{"num_hidden_layers": 14, "hidden_size": 256, "n_experts": 80, "experts_per_token": 4, "d_expert": 64, "d_shared_expert": 0, "hidden_act": "squared_relu", "moe_layers": [0, 1, 2, 3, 4, 5, 6, 7, 8, 9, 10, 11, 12, 13], "router_score": "sigmoid", "normalize_top_k": true, "routed_scale": 2.0, "balance_loss": 0.00218, "balance_bias": true, "router_bias": true, "init_std_router": 0.00612, "lr_router": 0.000434, "vocab_size": 8192, "norm": "rmsnorm", "norm_eps": 1e-05, "tie_word_embeddings": false, "optimizer": "adam_variant", "learning_rate": 0.000889, "beta1": 0.9, "beta2": 0.98, "batch_tokens": [32768, 65536, 98304], "max_seq_len": 512, "train_tokens": 469100000, "max_steps": 7898, "dataset": "wikipedia_en"}
Below are experts of layer 9 (counted from 0) of a mixture-of-experts language model. Rows are named router (the router's row for the expert), up (a neuron's input weights, with its number), down (a neuron's output weights, with its number) and show model dimensions 0-255. Each number is 128 + 24 x the weight over its row's rms, rounded and kept within 0 to 255. Numbers have three digits each.
After each expert's rows: a language model's description of what the expert responds to. This comes from a sample of Wikipedia text that the model never trained on.

# expert 25
router:167150133135140128128105119194124158114087101103137135161111154140123115151131131106137157122099092120117106145128111133121097155163131115087092107161117114170171097167142126137102122081107166116126146122171124097097120130163091144134175124113117099120107134150111106119170151131140174139117132137127105088131126087125171114137131134128147103097138134125101152133103079145147159117125160119140144149103152157129105141113142126102082139092143149125108126183131111104092117140101142130103088148091144110106139148129103080129126134130146150122164127148118092136122123118088138099078130094160128167093118158094136124146129117105125128179141148152145126150116118130134112076159082152173097112125097095164107197105107093081082112137131124162139117128130120110118167141156125
up0:128147110140139152143156151161138134150116085108139132091118154131134130109108127096092143078122132132095163176137169112101125158159141120112111074132131108135147142160130113150130140117136119165174127092143126134170111117138110135126119124137128091105074074107139135142115144111115159131164173173082059148081164141121175103111138139121114149132156115152137138066149092143145137100107142135116170144122170137134116108119144119167136110136134100140130090125163127126107130159132120148120131137100150108143089176124124152164107093074166148127114134150096154152138129112167096124137105071152106172120145117104123104111133143121106134157122116141155106122130159162108183105119109168161145152119086121157118175131131125093128129126140095123122123124158123110111158145102086
down0:168130107132154139122110124124111144097093158179102109090148185116138123165156109122121122110189176175094157117100124100129133126100118114120121135112182108163123119124137142144139159123140131133144124106152139161118158123100109131121114149129176105073130120135133095106109146145102112136128118101172162097162107142115134134077161128153138128130159148155146123109100134185168130119083108111084126135136093116158136139147127126091131091168172111098127085167117153104142122129155151090141115128128096131134107122129110095142099100150151094121099113186149092131139127140121177125139131157145114105069137151152170135143126162162150090104083113146134113142132104142151136139088153142135116143149121108118082132159141138128122165107123127106163132121088136098171105144103111
What it handles: Word-final name endings. Final pieces of names and nouns, especially plural s, er, ers, us, as in Guardians, arranger, Padres, Taurus.

# expert 60
router:150182135152098155120137141132153129136120099133114087139154147131140119110157139116142128107157132109153121135141131127108128142134139124111116111156103115110185108186150158127076108106146153115147152109127148101129121130164095107105144161128098158122113079149102140115188125148131145117143146152106107076110112102119165103136087136155129093151116173123141152118129089138129179123147177164142108115120168135139103167109122121099131148125156150165115127156126136101113141150125121122132131134138147140109112121155095108159119145144139183104124174115139139128118120138116095119151123120118135152144147145097116130113094153131120105185179136166136114166109106117134150076141100114144096145068129080151127185104179137107081129132125168170129167119159063139149140159124113
up0:112168160117111147107176166164120129149125073141109079134090143100128111126143153124192101151133105149114126092136131135095122098136118171144151133152134104100152104130141129058090118090090109078130160164122104119105084130127117182087130150105126119141135162129145124123145132168096119159166158142118155136133145104108139137113150128135100120095135124117119117093151127136082174136118137175069147117133110162090168173107125076102117137141151135108115126148121117088170104134127152138128146090114155192120141102150123144140143125122144118126111168164117126113103154133156113128102150150115149125114117102126127088105140115136148156108132108122117131080104114155117131142140132122123114131159116106137127111180151153079118112131102139183105134136144132148151077150130116
down0:191128173146123112156098108117116126109132099118148144147128105113139132151134098158150135160151133160128167146138127091097094147075132129151132177144154150120105114099105104120173111084121087116084137104110137156134123131156114110114141159134159116101147108114093144146153153141165134136139131091131146142121147153076125119133180143104124158166105145116117152150140132130149153100133114123105116098166127173105078090133152134154117086138151159136130177116173122145102104146125141083101109128124106121144170137126126085135107126151176164100144110150158149119161124130124153094111101171150102140099133139091095110134171113104147079153139139114113158121127151110124116111113171119124137092115117105152140123166146091091149153133161176135179143105149127163102140151135093
What it handles: Plural -s and table numbers. Plural -s endings in list and heading items, such as Goalkeepers, Eudicots, touch-and-gos, plus digits in coordinates, percentages and statistics tables.

# expert 13
router:128148104113091124121105106130134120127134156110102124093117106098115146112126190103133123123129100095133155122094129135079131142129156074107123144115099141077122115133211164123109152101144108133090100106116127108104118130123073089074119142129120143086158085129085149090169169123146155112128149153144110124108114110096190165096121139161118107153089116139133100102113131160128172117143186128117136072129118164129139200122100131124096157115177136122133136148149112078135132163095124137106127123120120106116141129155116105162183148077127134111131153136107136108118115142124108113112147115134118158108133147125115131163130158102137137118131120132151129122100142117142135161131094127165123127104102125121114170129130107121141114121111151170154101167146079141132144141126086
up0:140188120105128097107134110109158132146131133121138148097131160081150131124119160130141121121154138127121131145097131167115162158129114099096133148155148116095135128152153125114148157107111137103127131112161129083129123049125125140088125105089139129117139089099112136104108152176152133141116112137095142098154087090093127125125105128150135085076080107114126118125148108160117142117103166118136127083145128097076182173156082113114114156111118122127106116130166124072169143158104087126122100086160162117129119131174133092199108112098162131145124123123105122085101129143122127102087107113115142134132120135116140129083149145127142077129118121110126146108109090154121119122121165132143157109126132122155160157095127094174128105110137143140183107121114146126115112170133116
down0:145115117128134166129101122102122104095093126146082169117127146132148149073128159103160169136145107111123128131120163121129109146142097128118111123126155145136155101142147082120135106155092098128103169164124118099122141126108142139146092122097111135141156128094138132139124161122130106084079097152138130139171164134115139188124135133145155105106154106142150133128136156133132090170127125128129134120130151134083095144120114155152150118133141078156144143097111159151103121151122117116116162111152135125084125148097108147116104110088184103132106091103115118139154140070143149089146080107093071150092142119121120090132090110088172091147086108138161124156158098165144132121143129116100087154106131126182120161150111096098110123108127118106141089101155118170129105163110116
What it handles: Quantities and zero digits. Quantity words and the zeros of large numbers, such as several, many, some, one, dozens, and 4,000.

# expert 29
router:125161140117141124137144115143146141126107112146113146129153140093132135117123180128106085125116109115151133098138114131102109176136124117115131137135097111154119112169168156133092144141131081149093097121142162115114113130130092107111108172143087147048099105142106153104145123132106126113145181131129110085109119129138161105098119124088136137141094166102175126172114132122107137132155191138124118133138164130103105155108116178127143141122134160133148151117083117084131120147084149133099126099099116103126140183134104076140178150105133131124159169179093139133123149176137134137105156115166151144161161114125124157104100151150155145150158116145135129139104161119177145135164116158142104099104108113122113146120158118136118092127119136156129062103123078104129142152123122
up0:104083075195149139111104101116136077114092152123155126130144125108128159160102172115100127120130134112174149113144107098110118136120139140127123111125100132080136098086124130109091115121130128185183155129160130147102135121116156164079159085150144160128196107115118123155115110094113140130131146128155142126130151128153116119154138093158117122094128154156125148149082150098168137125143126165121087149108120129149120164112153120125142143119128124138087124144098124111087156093108175078159115132136067140152150140127116113146149113124131117108102104151115158158155094130153162154130126168125135122114116119131131155126135124097110152164144140110117094153111111099148158139187163134129156105120174069142143149132156137144096145101134117127097134111120105162156123157125093
down0:113133147103127147163128148145115150139182139090095116152128103135113156121158097147138161127138125077189130129110107157140112131141149144065125102170137133138117138110117122145115149128128137110135102134117137134167151137122133134142158137121164164161120115079162125105150153121155119122094126082065112120126152140105156123168114109123153155129104124149117114118150128131131102153142130109166120144124164155125074150142077051110097070126084136123146194138118122141122120145106093140121140169145093105107137126111115121160117180162099107142103138100151141067133163127105141111114157148146135116156129136139138117144102158148115134171140158134103158134155132124129104135078117127142115145113097159137153131101110139155075182128101133175127115121127139096076154122125139
What it handles: Quantifiers and determiners. Quantity words before nouns, such as all, some, many, several, various, million, plus of and table pipes in vote or statistics tables.

# expert 6
router:159156160159126149106112117146161157124115118135129090146165142092174101128114134136150122148135110061133140158143144093091144133124101110141137113125100114118149099121144133159089119106119139136147127115155144080106126106165094134112175151117106108142141132138143126090172134127095185129136166162088104090100130108120160130101145102134109110122118166127185141115111126150133162125135158180128108117131146117133122144120109146105068162160162163128102132144149132123136132119091104150143130081128139112119126171170122106147156148085174155110162147157136091130114140122117126133148141127117117145144124141150142065184116101097102146139158128140146121135093117086116137113163082128118100119095112100166137162128176124118077115110108131121135118104178103135145176158114121
up0:153117116154096155139183156121147147100075132077127157139123082119131166117152133124115107107150098073131180094117132097098142160120111150149144114162106108103112152120136133112166142127116127140093110180126122112115148115154149110108121103169128120131120128115146125115127143139126147134125134161116138123177085169152161089147116178183158142138137145128113136112108141115202120090144124159132126140126138112116167141125118124115081144096140119134114119178159153089145124130087115102134139135105145123118111112152140128112198134073142173149109142188138089108117158166124131109133124096159108131142136172150133114147057098135147110117171133130137132137084153143100132079156139138146107144133115136139146145118121132137132140155145149099098149149136151151145086110124139
down0:155097140129179109127105167120106140109137129119129122089128151085137135128157139112095123150103188102137125113140165154097104140109122161144119079131121107100091123099104118088110133092111103123126159143147123118153133122122122138117110111142106108105134078143114124118119098142131156100137070138162178077155131095146139135127114141083107112153125127182116147106123099153116138127140128089135115132151137156124117166088154110143128139122131138153140130129114211143141101175164128105127164152133099126125126113080150122152127107101148120117103099113156117130181102083187070105153100118154144131080138109165146128103142121133111103144103137107130108092150114153104117132111137146144130099148095104159108144113113089144131089126091141126082118141162106129144105178173112
What it handles: Plural noun endings. Plural suffixes and plural nouns in general prose, such as -s, -ations, -ments, works, events, members, plus the s in Using.

# expert 30
router:139166143151106097142098075114137136120108082103118117140111151109135131131089134121130112096089100118147142133137121156138133117121125090143121141141120098148134122143145177137146137129180111135169133136148123089138117124147085087126123180101097135135111129133150107086132139070131139136145139128131128140070117119132166119105174152131143083133127167119095137105121119144146116112182176144141158128121123172137130185097077107093117128136128202128113103133145082109143114154124122116121098144135072122147135123144089133137173140166121137062142123158112135097066124132144100119145147113095155141135170142109130121108085114116138103151147136130150130140112165109111143134111061150124096103119128129117135196132139074127114100118128128151129091134154119136117098142137118
up0:118120152162114165132160077109140090166146131103115135092161091132113089147133158118134127139156137130121129155138103129122136092128122110088159144142161138124132107139146110126166124083103134103127106135123113148127100137162141139110140123078130092097122128146137161125127091121133121099101169121141107132101121095079070146131128095117097107162115127139151129113114158135096139158143075108131123148130100131146072128156108150086109100121121198142098121128191106114122142099132131128096152119122120153164075121157158119154160100089140130168128136141117161098122132133088133137101118082188136146122148088126117131120110085123107121109143147127117157125122093171097125115186177105122124117112138120159126133130140142121102090140065096115139079153137144117102122150161138
down0:122107110135133144112137095115134077111140168112121151120122097150135095120169132125116102185136116161124125151156140139087105152166119121071160082125160118145164124129129150103089172134063125130081116100142104147166101095133129173115118119156114143119124099140094176144139117107125131131166123096114167123131129119128119136147115158113120168136143136129144128141156160144118089145092154086109114172106118131136111102122142105134163091149111085147146141146112160134128105151136165114126102100131147126104119141174134105158101152099112120138128139142122112119150116149140131165108086125121146114186123112123146163124106175180121133130179078099085086150134127117136096084119135156127124169142099128143151111146126185135153116147121146138144151123170128159094087106152094
What it handles: Articles and conjunctions. Function words joining clauses or starting noun phrases, mostly and, the, or, but and their, often right after a comma.

# expert 43
router:166128134155108156140107123168108120125102139143129148128127137138124111123078148127120132110102110090148146169137095175107089130133128099103129143129088097130092118131135174159104124127133174157149142135132115118147155091164120131081107165157116156081101086163126111117165117088133176150177168116067096135088124110128171112097128180146146117133094180117159150135103142152117139115145148159104131117114119166149127148126129127156139130140168117142128128166103088116159078118128121105095107102083076124166121108107114110159136120066126144105138142143139109130119163154113091106124148120136110183170141123121130158141095122157110116176181120129146130108106142150100140115132081138144101116124108145126121152106153121132111126150136130188143118120137107120134129123101120
up0:119133123172132142082136160098133131135095128156126164100125098117155091082129129154128144065104099114132128140160132185137104132118103092115108156120082169125130149125128114119124133144101120083103160099132146111122163129171132161102106118106121142143132123101126156105127129131105124123127088165098143109149144109144149121126168118089119133164130181107093146156137147135107109092146171120111135139142126091114112131133097159100148103155117138124131144118140114126148155100135092166123122174140066141097176123130135101115154130158151135109135119114089137152160146115083131091091109117116092130131130163160088116093159151129155121132116104167159143154163140141154090112112122168122134185141145123118071125100107105129111134120123160118139082135062146167115134169113108
down0:188124136115101145147154106146128128135165135141137150132117125107117132133121123126081128063110095094152113156162139121180148097133109148110119142096105145117147109150151137082151109129096075174089117099145168136132140117166134120091150155169149121114109149142105078138091085139131120111137161121132161097137090116123105195136125092135098131105095126136100124138118108124120127106112142162151113107128117155122123135110142156128167187135116119125134101159126156126138175111110130136111101140132119165125107078154133134103093104138124115147109158120134134077155122082173111117094114133128123120145101112103173182105141122119138113164172155129134165124129100144111124119134129102119149105127132109140136136143133134130117097073147204165092130109140124102132144077087105
What it handles: Articles, prepositions, prefixes. Articles, of and in, and prefix pieces starting technical words in science text, such as inter, pro, multi, hydro, anti.

# expert 0
router:150173156089121154144114118129165150091139104082090111114142123136130134119130185086115151126107119134149115153113107135096135088116090117113132115148109115121132109145206197122117149124127168130112143123121088139158146117153105123100154139140149140103106137118158098122158096106098125131149178117112111119135109105141163131134138132124119087115072159119151117136104126160095141109168135151116169154107126171139104147092109089083132129143151178145122123182156116073122121144087159100130096135144106124169105140120122096172111146150088128132175156160099149134104147135120092131132128103124152131131120132114156112114092131132141129139154125106124155131092145158146154132190101145168101104121108150172103136132115118134113148114121129173145120116174126119082125148154136
up0:145160151085140146139172108118131084115153122165170094115152108119117115132081104138121150120120148130166131145124117143119133123128103131111146135121154165131140153117170161114113151119115104118116153048129146150096132147095111104128099149094137144151142097114128129100149147162135144118112135123103155109143100135076179113139150096105168110093149144109164074165142150151147134147127157127127121113101116130162126191150115129121121166151119149097103172150132142081102103165121136089161106096101140160074110160102099114154123190116108133105135146131081131098121108159124129135123141115082143131102105180134139143134131140136116127106084147131093138145122098149113138138126134122156121099170143100081104101158121141169160111151146113122150109082143125118089125129140093
down0:132122128096111121122100128110149158132153136139161130120142154096106148175112117113124140116121085098100121160134136145120151121117131141146093114128151100119099147158143109097129121137110145158060163148145153145103135132102175146103092116158112118084096102150136140126160143121129150072132120115131129158161098141130162143169147154088117123116117141097114112108111126111140106105093108134093094148096153096132121141135112161114108111118122144131152166105079143130152115135145144144152094111170159094115100101141137158131114133128175111122143095113033076112144092165101086190104154111109121119132125098114116146113115107151138107097128110127107124119157116096141145131090105175154143132145118149125119188164135182157115121125100119136168107112118094168110106125096137
What it handles: Performance and career words. Words about roles and careers in sports and entertainment biographies and tables, such as playing, starring, debut, Recurring role, recorded.